Experts of a small language model.
Size: vocabulary 8192, 22.1M parameters.
Experts: 2 picks a token, a softmax router.
Training: a variant of Muon for the experts, 628M tokens, 5284 steps.
Below are experts of layer 8 (counted from 0) of a mixture-of-experts language model. Rows are named router (the router's row for the expert), up (a neuron's input weights, with its number) and show model dimensions 0-127. Each number is 128 + 32 x the weight over its row's rms, rounded and kept within 0 to 255. Numbers have three digits each.
Before each expert's rows: "gets" lists some tokens that make up at least twice as much of what it gets as of all text. This comes from a sample of Wikipedia text that the model never trained on. Tokens count by the router's weight.

# expert 75
gets: "za", "ko", "ha", "ka", "ja", "hi"
router:064107130103189121144156128156091124124083166084162101149134137138109106120178126091111135135118094085148072130134154136095102115147154146109129193112100149093164100115095109139072121083151105179157089053147111148148148195162086081088143173171107123162104117127078085093145067111102088150134129103122167114093146168164124128070155122172146143086083164136195130169101076103126089156189
up0:124131133134100092161132148113064084147194090143075167155175119100147107108195169109150127128178137114114155102109135178146105059146110152066131131126147147127122116171108207160136161120127099111131108139181127099117072169117196096188135117110090093131104116158124119131081099114075108159163147123125135139117085128221077115077142093137107141135147113131194114131104166139103152076054
up1:138114140144187094142105102130142143103105105127135128165137123173104112084138182147138161090156174075065073125124151160117151126124175084167127143048076175151142119132146084108125154119167144113116156157101130149127191192135095129120135166071070160157110102133161096138118126126111123158161138125142146069098135118133168122153149253159101158121085064140176111128139111079100094186100
up2:110136146161161142109121086082146189105121106096146133119200119175085114114084091144153081147085147160180106143081134136093114184164146155140191135181119137108121121090166163124142137067170181163068061063084079114112133101119177193108097122153066143081105126172122096175146101146141116155128154147075118132144132109132084180118114119110160141143107149138114108110071104128139135107195
up3:165121103103105096131084149094154067119200136110134122099087112141117081084138168087125106121118116162173159121125121128140103183114194145187132140096115125138161062112165122079134126190154166142160120111206154169119172104082132172137138089132068132041112103126086122202125087136121109110089122129141097125100140085148169100117098099122123138107087092169089129061135093150151064116150
up4:152099140077105127133113149137172121140065109134136125134171101155146114125164146107109165166156072131141143163137155116158164189185181127148143160189069068140140138162055069137111137123109081061200078125082164070103110164126120152175155159123107151135142119156140075148155149140161141163109143115161144133120157119107126062138161126135154114130130148045099101085143128097161049092135
up5:085130174122154129174114146101152165120127110106166131106096126140096090112128048130060175111126168079168075146086173164076160111101187097197153120136090173130144124093088054184132137098144152172119114187170117123117098126076095111127101147118107116155096124084100130060120117144117143132191189139058143120160124154107096151117115142154114138173122108140121101094117082118133154128200
up6:132150120184188097103117132073206110139114129142129119155151148158147062142141159141114063164100126117121141167170069124091087153128111174119159153150153154151104083128115105096152069101106132085127120055128125161184100137103138158094126201167137120149153140043113143095156100143148114198111083139095150096105171127120112098152154152099142127160069132144139041150095191123132144104114
up7:145149165125198141116116096156105127096158148088137118126178106105181091150116097122112172121113094107178097093155089190082173098144104162106137122164111104109117149065116112160100172092082088116149137158088016103101104114110111105132121182126177141143159098166121155131071128143124191179107087153150098066097103171112135103072086111133089104123128099142211117171154136122130144128129
up8:128119123133141157152118116137166086157145131123135125081094120172175135163155104170131169140128139125125159137159146153092119145148105140103082181066113083174127182126126143156115165106108116204177105114116180157088059120191111169229087113174118132127148196186101066149122157091112130147141139099055185117129101164134137148111136133114129156129204166121102137066150178124118124126107
up9:163149139061108127083094062105101178132107144096151128118125131108100159105118118138157181156108093085172164160142135122155066140144123161135096086134126132090092156153104100179074126194066115121162116138169127078143149133167141173160123131108133137108040078124093082110208178120049160075149121131109142134142111115133161122110082153158154119129114122151079114078097146096107082180096
up10:152179173147114074123095137126133096167068100163133123101124097177200136094135081158123093155144195113089097114147129081143141159112097115111108146152143123149154068122156098135049096090159170150121113140117112141153120119138172100163172135135100091136175143134137070099213126118136142135144169079095110062129120126121049117204096092106120149171203095113163157088141100141117131129154
up11:136095130162164139107065116139144089088158120063165179115161114170090160104138163122166148088146172111129131126108135125078105162166140140173142093086116122130057118133139171155138133169083120158108082134179128083159163187129141148150107103157125100170091126171137117157117116104119065199076095172169082245146123139053107117101102140134142129119144143113124118101082130074145132110155
up12:133119139048139128131151196098143128138161088158128142136136144159111151142167115164115116093108123176122050074113140105122159161168102103094067128145088101098121142140073122133096072057129130133117104066109067154110144147152127178159152138147154105184098177094114169171098113124148101144152165181105139151141161062106147099103184093165120078143077134153125087168106130083074161092166
up13:124097163152149141066097101098109110107075111128183114183146110137100166186141157106132087135150167115168147126115157192099122117131092147138101132133175109087156089172110088051131147114093124118092128104147157151151052098104143140119143117141158134102106101121137118095117132080115151120148107082096163110135158184123058134160105095082140159174045088158119056131139148125143181053191
up14:080164140105102105125068149123145123097108111161134158098160138136182105143144128180117178108118155189118182111176173151082079102146131143078112137199187130141172158147109172133146160178150122159093071149123094132068111120140156090133128109125150111106130110151139134106156109144164110130128086131088159123103150176138097021122102114116132113090170157083148108078186054174125063143130
up15:123121167109077165083132135131131126150158143120143091136153137124059170125146119140120153127168106091128118156109164102105105163114099139102122131097095201100205169128151144133123116168177116083115172147052103149159132153189126188106086169175092177130147091103125111084057142063139188156134082126102150121073133186134088126087175140130170137126069093167179122083130139120161107133105

# expert 122
gets: " p", " Th", "P", "Th", " g", " w"
router:179176189085136182065096081138139152136091098098158105133092090136076156147133116149165076117121146119146088115112143131150167114121141118104148082149114082156115155169095186131125121185120125105126119199096138079105134121106142080144152109127061063152091092109122118130156071138108091159092224083199097150109098159157117114110136104113147124174155086080125158158165138080163128123126
up1:168121210075158057155139165104153136186127144133103147079127163136158097131132145127127149144127135132148109167106103135174147160160062174111102088143124143140142106133105132118113151091054122068136137084163090154081202116146112142134198122105134087128134087100095112190182054101167126112114100146193141184071125151105071146145167142127091131132159107148115120181136159101168120133103
up2:132075132188159209067108105166135128132126100156073099154117056100135072159149105210129156120120128200063175139115119180124104143142113143115125137163152151113155141114078095091151097169098184143118160161136068158100090067119104089136128084129154107121106130129135049157127153168104146144149112134116137111153103157073109145141175110110180133135168087119166161099145140156134175101155
up3:124142110197124168177123185145090092142137137157120114153101144102166140111128087208111084124128110119117135127101113157093090163120162107133098142128123140131109101072113145141091125125052095085103085155154116118082156087108086140159089113126122077177174148134139137147105091177112158143132163170148147084146084117138147207174154095162129085124099133077138178163104109091144174216050
up4:105193176119145134073148162093126121081076146148160138181102094138141145146100161179131081138076103106133166146136105144137131096081220128123116182072098109156140086137136131109071105172114061103129088105154122117106151145115106147096122114080131124095158060141160195102132125139166128131151083109213158124097158125134154082128094127143074102116160123107165156153139066150119157166070
up5:082128099114120117090113089125135079120131131141113160164125114079170132173130087107115129111101065127161139118087107091127091043102108095138170142137090093150129168162142113161143126124153141052109117182116127155148094111144155153165139151146086183178185119113160173150142102099164083161023085130122095115151131105095133128150123114198163162198072109108069140112172112123141175123168
up6:162098149131150137143100106121190102128164150148047112144098126137089062084155091135085161057047119157145135088045124127121118103102095128156104134189105148132164151164085098155097138101135154095120115173125087158149103142146157083134110170158192093129143149152190149137166138130095098064145109148113063127121138128091120124094140078148134069166133111127103155193164134081148137085117
up7:097111110126127126086095103121126137151115144163123129111178137116145161095102147138167092187115069103150068162143133097074101116170139159173154204086112111112144136145063157110161098153126105108138054111144217143181113114121136066141080184140163131138086065131149190129086097142139063112164108142166112092154142136172090151127125131203105192132120068110145152107135147129112138128106
up8:069099096141113098118080119118105134098195106215088127076129068106115133129161126137143094135066098094115081128141105150135103143123130093134122140127132135125119179141158109151139082138081094169153093128076114125095100080144056117073120101154145170184106087192087209145132089091137094122078153093141158132103190117117143128092119125095154179120075085146107150089156154124124131173077
up9:174235164092151077102110133035127160166114149178122181088122107166160121089106150087175137095125157128074096173144147148133169109133079166143122163118130110122106208122162125171117097100140156105112107193112114121117080117106143116136143129128131122115144117130193095064140124134115117152104165131105136133117089170083162145104036136180118164158134143149184163113133114178116152147123
up10:120119140149138152170157114167147189083119151132182120143150124136127089157149135158118109132120136161066105131184168138118067112067113126082112109088109164161156123106097136105154078155116121124039127147134181126137101098157103083161157109104091110138168102070118126188129135157144078151122099087142104134126100144103101126163149156032102160151171076070203133103160148153205150096117
up11:154160166117146131162132092148102118180150107107158106132132128137114108119093020097164153134148140149135079103144153104178202156123151124118142147138111099121098107144092124155129124111140156100154122144107103177124200123117159100131084168092121149122066100146199150084178112114055170160105089102176151125128111143172195097112141128134147117148159098149024091125093087098127095120060
up12:113190110101115133126136139136141150158157154120169148058134140093157183188118179125146117109096086127171144114147119118184093099145150166044089095163147151119151170115112087097144121151118190081097111103159104148136135076107150143088130131091125133133069192082158141148132188108163105172089124086144138177074162109163111111126084132119120152075136134124103121085071172060115109180176
up13:175125165092153144128124186129114111135135114160129188061132126191232160099110139167144128098128142143155099080133096201095060143113117156124123139108048108126128119145153159145128051153160127118036130129121144184058153134139132137103178143146129140125113106139155111143099096131096125150101116172125166125160104138170149130099170133150182143130187202130102078142148160164109125130104
up14:116105143121128175105171095126120137124140089123153150118149120120117124124150129076144097104158073083211107112155178088148110125130141070144113113140074173111125105151053189159100116160113066090127129152094120086152196135151133122134113114119085131138062091155136152119070081153192110092188164056147116113109122066106122177086121056130102120094170117101070074113123129101140132129147
up15:127053134178170129092163086198109145127054134102095135115094131111122103122098135104218107126138147110092093074126116069130116147183103057141137096127124049122124164164102133065136142124122198145162138127104102141160088154088116141135115129133111127140109126115109115145143125150147123124146131124122065099113112159139102164093141167051107098119198059119112152108076092098115051126144
up16:123189113115123124102076161095085150076129127104099163071156188173124158111183129135174154082151118113126099146106133145129151147150134115142094176079107115131124046190106157091124074149191146158063177106103172132149157061179089104122125142083072129162160092172162113081129123087146113093082131113154139166161148153157140116149077077132146133129071165109125146158101114102128125173144

# expert 43
gets: " was", " is", " were", " are", " had", " has"
router:129149133079108138109155149152150103158133098137144090166145139109113159133162099122174133168191157121160129124144074128120162090159152138114114064116110073101048144137121156167153135089088142117081098087138118169136185105141150078179122150168128131122116106100145111165140155164178124089094132119111160071140127055114147099171166162190152167057121030139120132159083190153161158133099
up0:121117093075150133146100123137080069166110110175117143126181116198149189058117126121095117105142110128131135128067121146127082134125125141132157107075105177162062120152170160120086138155082157202216107130125140173105087162069130133098121082162124152138118158118136165154143121116122103062167167171122118102127113144166144130169145139128083119157054164133129181177139125141162119065118
up1:139205109147086127156109166099153119164076109128145117152097125051152132165152108085124195139114156140077112168108148130135098148123147125152127132126130073093078146174106098086142149113171124135129131150058143110142135055115117173113048178145150144130117204122144083130128112108140136149127171141078133121125128168048215118140095194112091094147170134115178078143121174131136132133155
up2:172123146099142092072139129095133107112120084125121151111111150031157133124131092126114128158128151146140114111157119121174133109178126136121134123111074110136123161230131159116155195130149147130101138140143097139110112099138167068124109123065112113107144133194135165091126138109136164103128138116083143110120123109118131060124107196082149052179163118096136071160029104127158068065091
up3:147093127124125118084227144161155140134160071186167144165095074212088117120144142151122127195125134173095119143142173137141119146183127115157133156157154168146110167117153149137071099138149097109136146156158119194088127099154092106160111111103088145196192111146089101128102122126105124152109068166154105148125076197095118155147108176162112083139097144113185154135169111146132151087154
up4:141126133170096099156079082120111161142146116143085092154130185122102115171144104148185121120118128134128155125148103154150061200103104141137160128105113199157152181185147138210114102092182131127118188171177138106150122113121171133139102099080100078150163111078154131127146130126138143124115139144149100142105156128131077225185159189154114060104102111149128081126150135077101182113105
up5:128147061130152122124137114139076092159180132195143059147080078079134116102134128139123194117138142135200140048089124122185146115142181131124091105133128141112184109120154099155104108153084114119124115103109141129168149137072131128123088144108126168048096071145155123091065082066070114097114176152130134142123150099133135169091102105076138197137156110095128138104137082114090114154111
up6:102114176126162112081142206122131175103128092175184128121106128089103130118099133060120121102105111094110116165145165045141087114189158091177108083136148164154166153152157127082110136130193109171133135141149134100088095120075116083112096107102080115062077099162091194110133136134139126125128138175172182102135123072137147128129186159076125136117125102202142178124108145137107157121111
up7:119175142144154099116111047123145117158074121099192105110176150127125097107067121122081154095129139163102023161118078103098135097102119059127091132068078129129160189119131073187130148130090158164106149126150153117110086145114093179139167142163129101149132092081154097157144136147118139159143107180131142128135087077123087108128160141189137075157118166148130153136144178136121139082184
up8:140146119111068084131115116127116079088105157151172147106119064058123133094172174173150089152117093107128152106142197136146118148085137164148162160151163168095146172117137096112100146123203127140153121132097108098075108120095131226126154138100113130103150113130115094111044123060134118087129089173133180077144122139081080143065151118067117126166147112113091094146130181118137154145106
up9:108135142108130137138133114067135144126130158121109152103077159118052145155115137100200100134166107147099108162173138133148105132128102097121106144104073134067087123130130120171164073151150186136097097166069141128143118089136112126159051164116105141144075084114127109147135194143142172140137145164157117143144098142093112141126179048180141161189103048111098149096116214103132080160101
up10:130142139151134107113170101122204157191111159092131091150135114126091154155157107079108089168152110170165115157171180155058211083108096147164134111105169161126133147107090105195205167141089152143128116144169213148142124174107097109137167126101129102146101131086088116068069178111144092111121145094075067116163123100135130149101133140131085163129119132132101154088083120138124126120154
up11:165153121091106085140175124116076086126119077077154110118170145097092145119089182102085088116029162146118156116102143139082222132073193121128086102126131147168148091084141147111104117155123150154132134044150126081104154171158125145134159147086139124148117170137152134162141146082094107125170105166158157094157124111115060117144095146171145101129095132098107075142109161099076157094139
up12:132098135167125111119141103091170147105111116172061166110118164088152203120129148117094124081084135111149156121161128137132118108097076073107135142128170142134109146160106120069099120146134054161193160163106134163106099161165146053104131179089083098139182166156194115147133162077046126098150138139148115092110158146161105113114142115115127084119095138087117175104180095141090051113149
up13:139195104121104103078107127122129141095143100174150118073111114137154100106079127123146150147181168142184141158153146130142096083108130128143155147146130134140169132121140133169130165125126037076200106059071111094113184146147151073096149124145180136109101077195148163152102111107053061161098138144124136121147114141152170099090150148141135102122144146124185112212128148121169120112067
up14:156148065160145160115099119120206088079121107105096129086132183111136123106184086110153150085112186165151097147101110153075140120123144131137077117114118126082110117148106134169108169137085165093137119175175094152100051054153127079154078160073062136086136117113118134147119155074143126114168106093104153078128113157148155148122105212137134095173122124180169136101100122164083119117124
up15:156135166053159133121093167164086070122077112122087103136084148189130126102085192114170121155191156134154074161115147100197174084175098154157120070181123112083121138140132145111114099128146109181129088138148200170174107124149082121107130168105131117110162114132126167135141127102104185200135176155146067110175113141135178111113098120093136076138123128120106142080146154110136163133144

# expert 28
gets: "o", "á", "í", "i", "z", "ó"
router:125138137097159152223146152176181125085131124122145117100183161165167155113139165098105155145147109059111109076147139124112106142162188091102145187149096153131172176120098104159129137170098118124148141068139143142135129170173128064075105147160110139086118078112136113031197094143125113137114124190094184110137120176142115141107148078202117144098106147129155125109150100094140103137149
up0:172162128160113136169133172092135120116150128144122172083147095133148136135174149117158120150135176113192079150144150154105165174083140054128068096094107148129118086080141079149158145162125139125183168107109127128169115179105121113121160117225163156116169125122118106176125142198111145096133100091146122147093125138085118123116111092165165176138037125118173125046150077105149137177141
up1:093118167154117155130124175159143083099158106092091157126158190101144132146102151093181156035097148180135092136102065130127128082125147135153135116173107164141065100123130137115081108055107106098164150107167124077055163130132155089137152122120098179092135134163170114175172104101106135139113186143160089154139114123115167121118080177170082173080082107156157128148163118067122122151139
up2:088150151114109110172169135097089152093140110139114110063133143118117162153114143145159101152130136052088085090168173079183178122111115099113148209105101110111124121132110112151111096138140040125120172087147113057155190198156084119133144124126062137138125133140120155105140172144090135139140144155091162122080058115117129139148210107091113091140155149159089145139102099066090148157124
up3:178108148112179147103135112125099128158136160100000164139107115107157148133092157088168133158169141149141170129116179112148096148166103137169151113138141128092148171120181086135141116114120212165126039077161105132105120094158069124105154110119153134145130132134140120153049165070108144100153104147138134154137098128102155093127142153096149146110114135113179084116086084198070153134099
up4:154139096151148152120139144135124088140166189143130227177187198084129114119104168090167156139149181109094151134189172146117166111123112105199136098101165126096123110110133091135176162166078118146119177164159138167118168154158103154163109165120112194130137187160200108110169127105146160138092131114092119146101169096136110141126144135151118185083093129112186114121090093145179145158146
up5:075176087185137120142109138118145140167123150134100135166143144150146120133126051144173144148197124118141078140185113117066144115113137159135092134128133138140191171093127168163135092140088142138145117115183072144146116087148141066097099157089147201160155094135138120105098100190130127100074117129127173156096198148096139096116070159189185031121095116115127116104149126117133094118159
up6:129147061104095164168136073079127165187141114117098161150158100135113131155123105113180134095096127131185129137135089163106102152117103058090152071152155117121128163087114145156126131167093086176113086089112144076117145168118160164120104147107114095166138113140115138120131180069151179128167103184093148118103086090022106146159186052142137139130168176132152120156157072126142113141111
up7:150148123115145142132108114138125160150158121080174123087125127099136055093141131113080109107126135195138132112121127091158125133086138078084203076085193156111092134134115123115100130106143151170159113150135100138070155120159057146132127198097072095110141121195123128146130223160138118150135112081190133180033149137167137125103136115143120118115110134126198122101096096174071120113113
up8:152105153126124149138087123149126063135158084163148112080145140166114056121161096131116208144122105199137125072105177141090120161134192110147137058095088147140161144066080126161126112138182108147142147152102124163164124155132122168114117130176113123134106103111141093119138083153130144104113144104086152135184124157084135099154133120242107079063119184140115085098095125098144114111179
up9:121152124115134112019117156099131102086111138115077119119119061149126136098148142140112151116144117148147098117054072152105080181061145105141136158102084155090143118157113133108059149082136134116121160139098220159129123157120119151119066147106185133123132081059105157082162075105129120047118166127134104131172117102128093120141146086177106102128142127121140114149142158155182064106137
up10:119135133134133132155093103137104114080198144081065088119099093160125150157150146145121154107148188156100122121041167114147143077139102137141178090112102099173118201160079124159179191160109144106169098147152120098107138137134096105070141077147120123178117195149119144081095165110149135120165133150127167057091162116157129086156138160161159140099073129103127130127105069091113194161122
up11:166102105114073102194119089117151068127146147101127070108127108109122132142170145148107056159158174127114094108140152130095122110106096068147129159114124088122187138190077099187117061124082151093091123098136140179174141131139157081107134112114173090195140075133124134114145111156141060115091118102146180072129125122155150190113193145080087114143128120096113093168137161103114089086129
up12:153111130106139137106085148125141100057131158169131124147123118073163148115121155081129105142070090143122078120127108148120108210147139107149128170132143067092187153126090129145051048163135122089194087111126187117148079128124188132181084085085129120165134168154124179111128123144122134168118112078177126146139155120094149079144157163103092109111145147076176167130145154071099180124138
up13:133104128086168096110133136135132151175087116148204161173109104155089098134155098139148072092101113135096106153088181084130172132136111101150108118105172152169148053080092128130094120056142121142161067122122125168140120132089131100087110146028083106116076100070135119098119130108105141147062086099127154128120117139137091174176137106133158164090113129151158130115146135092124051183175
up14:103169108144166103143126131135065152075115095116128170112162118121157099109141168141181109089086159172139124110094112112112217163101128115193194130087131083075129127120193143113143123107118167139115100152060128095120157158159088103143100108181112114158165139193142119114160124119071087124125155147132137158104026143166148128188149092106108158099100085140159122183125108107140167082091
up15:194194131121100134091085118118136114074128164074149166118130140121109179101108166120137124167124101079106101111160107148081127168134143088144114110140174123120089134130125144108187153131112186150151140162195146094154167107156093171179105130149107166093113150117129146171150183107187153081139169135189117113093163119166040163123080049118066145141108073118139129117159135134157121188117

# expert 55
gets: " for", " to", " of", " with", " For", " by"
router:159080146166086145130175154128112155113154111101128090122107153116136106128106088107172159119158132176121118148093175146081168151137130171082082088128103114113123146169128140139164170193193162094148091148148155125123172139158167219147107105144197110141145070130122104168099131105165173090164112155186175110084097163080142115089118204123136141031098100093109141106139160126151141125135
up0:133136161081153187144191125091082148121077142102165096099125111132148122139129118104148127113127185128183103115126165100139112105073136178083101157150114097137129072157094144133114174087095134121141110064132101091098089122166208106166140195122154165139152096152085168173126152109114109128084177130149093135124085150139200185106146172059130165154186127103096158128143134160082172135085
up1:109112113103126173131123164165130194128109068108140085138128132152128072148140109176118107186146120149101119171163115144193173083148134185172103134121196112084110083154082140128144119137128145149108076088121073109108097160089136141192109139156137112113157134152147109085116099149156071132156107176106121135092117082056120150127097166169166124079070190119133181084058170152110116134089
up2:122100079150123141125171114139072110182133109116145171129189190113076137144148097178099115064108096124123185073083159156091139140121159132119164151122151142107161128113194186149158095124130140133138126129146107073120110164125178156151134123114190081167087153126106149121138110061093122135139101159149113093172154066155068089149123116162100144161100111145126108152170174085058102049154
up3:129099130101163122160149096171156168152163089125184086134138098139145117089126110076112095110117136080128163129116153123088105194157137108141135117101138100092127186108071091115108128169153164130166087147070200080094098185134113120141182082124105155118146129128102156102187126096100153148119095094139065134177075097157123180109177124117089149101147072068129188141104141061158136178158
up4:165119122151150132213122140117119130135139096107154093139141174088079186116142144077145113148129171125120044071148183143142161043115101107096078148136130133145161104097082147046128157192081152142125062161147182162084117131157131064146113138151114082142154125182145110148175136142142150147084135087090084150165123122154109078082104159162097104139136163076140129132140139116158144142139
up5:106075141119123111053185134143121109228138141163122111130135104115161072106120118151128089165131094111125118196103096088115108125072075128185126114181149114122097210115122105154107048093100164130120149158143148092129188176175095153109145146144110143155130079101129152075127141157146132085100074188114122122134131138135103098165176160060116178142093106174128125127126117105108165100104
up6:126198131101183152188132170130160086106091123110143158132096143119144147128144118171116138142114193106128115163171138116092106157066138089071126112138087123110125125099127166135169157160169084149114137101107120136164155136142181168131170135140135162100112152072141108134081126131113143200112090127121181127085134235145121134088082190090137188139075141127133100195113116089161060150093
up7:092116096144094132144151145083118086162136081091138119139084155156176153117142142108152131062110128141112137102084118117127162093130079121142110160149127061126074163117083152142095147071111167111047082192103107134138183156100093080121139057155112090109095182229162105156129111143186135101148156135158104128123133111068110077115106103179153107151078120144111140183142133149126175113147
up8:129138167140143213162135044075051119173146142140155132133118132159124111158099106130157176146131147173103129100137161087170145091074158122143209083167133152154134147075147105168149113103167086057125138161118090116092113143156097174087173125137165164094194136078159134092094131106121083178111092129125060137105132098117100122123131154129131150131099180135085133070179143121103137126117
up9:089161142131146136130199132092168085127115107109178179117093234126097061125162071167096118113182108155145109107164104174146132153128117169151117059143100183130118146160133148140118104153061120101132132090102133172053159117102125115080154123119112096081167112128135145137110166101065119113114155146119132124130118153124089102108153097090115156087191157025145103166146113122115127161121
up10:151121138093116151144151163149101112087144133155146108146111192139112155150125019106230103120103133126115124128129120148129117089161112077143103161138143053117154167111108144084159100244136138110112149137100135159103083189164122123141134103172118121124130111132127111131120120162174173147179112053115149159097137162190088120116100148102084115096164109183126204091143138141097116116141
up11:131117185146139108065119098146099089176145177127169183118195128118086111183118131153097141104123116110126162146180109143193067223129201118139133076093172121118117145156129131198117030154140092100148130101129128099167139102128112180105079146129143117164170110108163116154107153102140129098152126198115124143152165073142148142154181115151161117089156106174145135146113135118157101095137
up12:087145131148146151126132109111134119179131087184139141069134111108135127141120127111110145161143146105174081099134128164172141046193109145116133158112116150100139140162132143163093136075090128173133157163069122116109123136081105145161144127095103071211123181161137122113176147116090151209219128130145078036146157097163083139097165143103136099073147121140146118174133143083110163127158
up13:111153091156169103123136135115133132127154174099061124130129082062131136096127151165070158159125158112181087120110130158052146096184173096141104134151171143111151117147205092181114132152121151075139113139146129073103188088167114135155141204134105156185162098155116087152133104134182153152097114123093110101161137110180160116110117146143096056116183137148183131180115076143137106112091
up14:079144134144137121155104158219122068170135068120139100074073142164150101110119159153110119157203122177112133138090106160089130150127180092109128152130089166057161082083120166110130145136173120095102142122134100071144171091095158127113174115120133117172190094068159140141133149124125114156117138114078174087093128166163144193167126105148146190142146154120135138136107158084177136161080
up15:156052131091157119103147146107126112157183144158145148143162156125106147162115163124118175109153102145178105143151103135175097117107162110103155131100063135122117134142138074130150132127186123119138114123095202109106148103116187167117117139169131086149082119099123131148103154066125054049081083065185170185116137122140091156110138065126132231130084097133152131083159130119166126121109

# expert 40
gets: " C", " S", " A", " M", ".", " T"
router:168122131092165101117114131108138160130124151114117173077100164153155092122105130116153167111126148065150080104119158153133141176132093156121135072157159086133148109147117133123101079101089115152167079153105164089125124091142182059139186121169092096147094100151160099033131065104076154192139134186068107142177109176147111097195156117134114098168121070096152147121146120119133137121067
up1:122075127108130136176161124159138140102140106147143128123072173029154116154185161172131167146083122164121158108119118174117108152151075086152142149047133095105119158179159142065135103128071120182162142138162121117120083153117128132110137143159066095127144170116087147109202090147177121107095108110056175096105136129157099127102200120111099116093180098105162137085126124136081110140101
up2:128118099170133094106049128140151170111127140117045144108105156126088149195085134126123106165115139108103136181141139073101080104130096119166122112148136135124092142103151086097108174079150076169096078134154130107056197124139117086121187076102142132124166107135113095122080151215107065152118126057124088134140151128166157129128136098112101199113114143125124148086081125148123129167081
up3:107107072122154141132114154149099144056128150136079179129161127128081096141125111155125010158096137098106127180118169073088143132178098111213185189133186130113123172122145145128149109114144151069074112077146121160116147127176136145095157146074127136151172152143166088119149172172148141113148096094137093155145119120140103137172110121137068199149106127169123125122166132108095123165104
up4:097125105157104124125123102145143129119094114130090093088168084112095183177187139162146157161113138109143149129123096157158099142148101132177106064100141132081140100163153170101125118130091135212087074121122138175171151064122112145153128121085177129140160109100108159089071086178127072120137043107135105080117085189154135132119166085156164120133091129149147136129137139204044125158138
up5:121106112124115173116122096190152173168120126107195116139168156114086149134098096120121173127080117131106182168123165119126148124142163130157137176212162104099132136139127126131143081118170145105128075149116148099158183089086115132138083107153144128149115207161154163115108200061130127135135079078174113157142046064043152152145131130112129109109140110156151092099090167138074132161143
up6:156204114108154086124150153184098152154082114087108116118054158174102124131197132120113103104117131145132142093123184181122154157172144096131158186090163102165093149135148093128121171107172118156118070156149122115071103137096151085169119090134167091162124158088130174119092087148180117057132123121151156114103100119113093138088086096112148144126141112116070151167117094156205101137061
up7:150095141133100131098107158173115088159196112191171140081125112135128105095124123162166138147136197092139096153161161114143074155171161135125166148103108139103114136131164095149090160149165101201178121132125172138072148156129122117156130132197160141121138148078152108114130132121170129090110103057048164067090096156178138153114148135147104148146140077175121154058059086111156132144091
up8:129135141109137119094106167202101179154112146148138103115107109103143099190124166124071153201132107095146120131091133126121106096137161150080175154140094040131041175167142104109065142134163146178152144139076116122090144097156116116125072109198122129105105102107132093130139178139092146075114172081139068129120164098135109071130108130079140154117139061077136093143097099104141096142103
up9:158155111122170138171171124152131089100190131096106107104059098080113180121180052149115149115169095120192088144119104162127123162105141128129125146139136130135060127115123165096099163148050108125157163137164092155138075127116170147106114037130172094129114099195143123172189148125134204122128139086142104172140134140117136152108132076119174114119152097148161065125169105083141154155129
up10:128133174117208165106135134090119079138128099111131128096100111118141117068145141129185158083160078159107145108095116196066190125185113103087076171136053164171141154139079156166134151144104129125141138161128124160169153112177150109113142173175124126165089089082132080115160115137145105140080182044143162127123105156137136134134092086113115114135126192136126154146174149092054122122129
up11:094110101123172161120133080196100164067145103098095182105222175086096133123141093071142095164069116124110114175114109130163144121143110125108092145139112123113114171157132107118114177127169105122179109099147137145128138134130156110062112105107162127065104122107140121030125151196091113085103100190151122128083120090134138087144133122096087133122051141089140166139156157123071105154111
up12:160173113140103102093098128102112128116120176155131130137121136131171117147141120151126144131062180120146175136157135062207106147137110134121137148057113104135137139136118143148075107138118140175142187137111186129127102127173126152138108075158101144115164223173158072098159151104122099088123125132078106117105187137171147145074136142114096170150196035129118107173118128149218166150136
up13:118149167143173136097137119160145201195177115087141095092089159182098096082178094107116081135150142187100044097161170132135151116121156087112152083116157133123122143084087127170097110125142131099141176155127167111120168158140165134139094130157074068176093056114155158125114143106151187148127192127111136141072108142141146187105130186099155142126144142125190140138172122127144089127154
up14:194153082143113166170108170116169103112116127113163118143126115084099149123114161128140113131081117152123121144211102128117131113117120056140130138152137099150155126051075090134122187180105148163130141077154140157087130148169165078104147150204119080067135113165142130075181137143097101149128136125089149145163135209151069089150123153146114159057145134139110131062117099145190123118089
up15:102120050135161173064081101101111113190062177100142119137136119129095197099105129133152125160145091139107225116158162112168135158132107184086147186139145126101118106185153150101114138173104142126078131152163129110117153146140128154111171130168096179145150155089120134121112068100146133129145174148143162091148101130161111135148109200121201171185090150152106128104097134163076145095132
up16:103101120149050132111129146164112110155076108103171120103133085183122151119167179156118109157157128098152141119108112174082085113121152140143101164134097149111099167167141103162081088082121159140061106122130215105183066141188130147083183162121087112154134110099094092128151146143102040144153132152126122058122095093165104103076132160186181118081146142132145148145101152101139103115146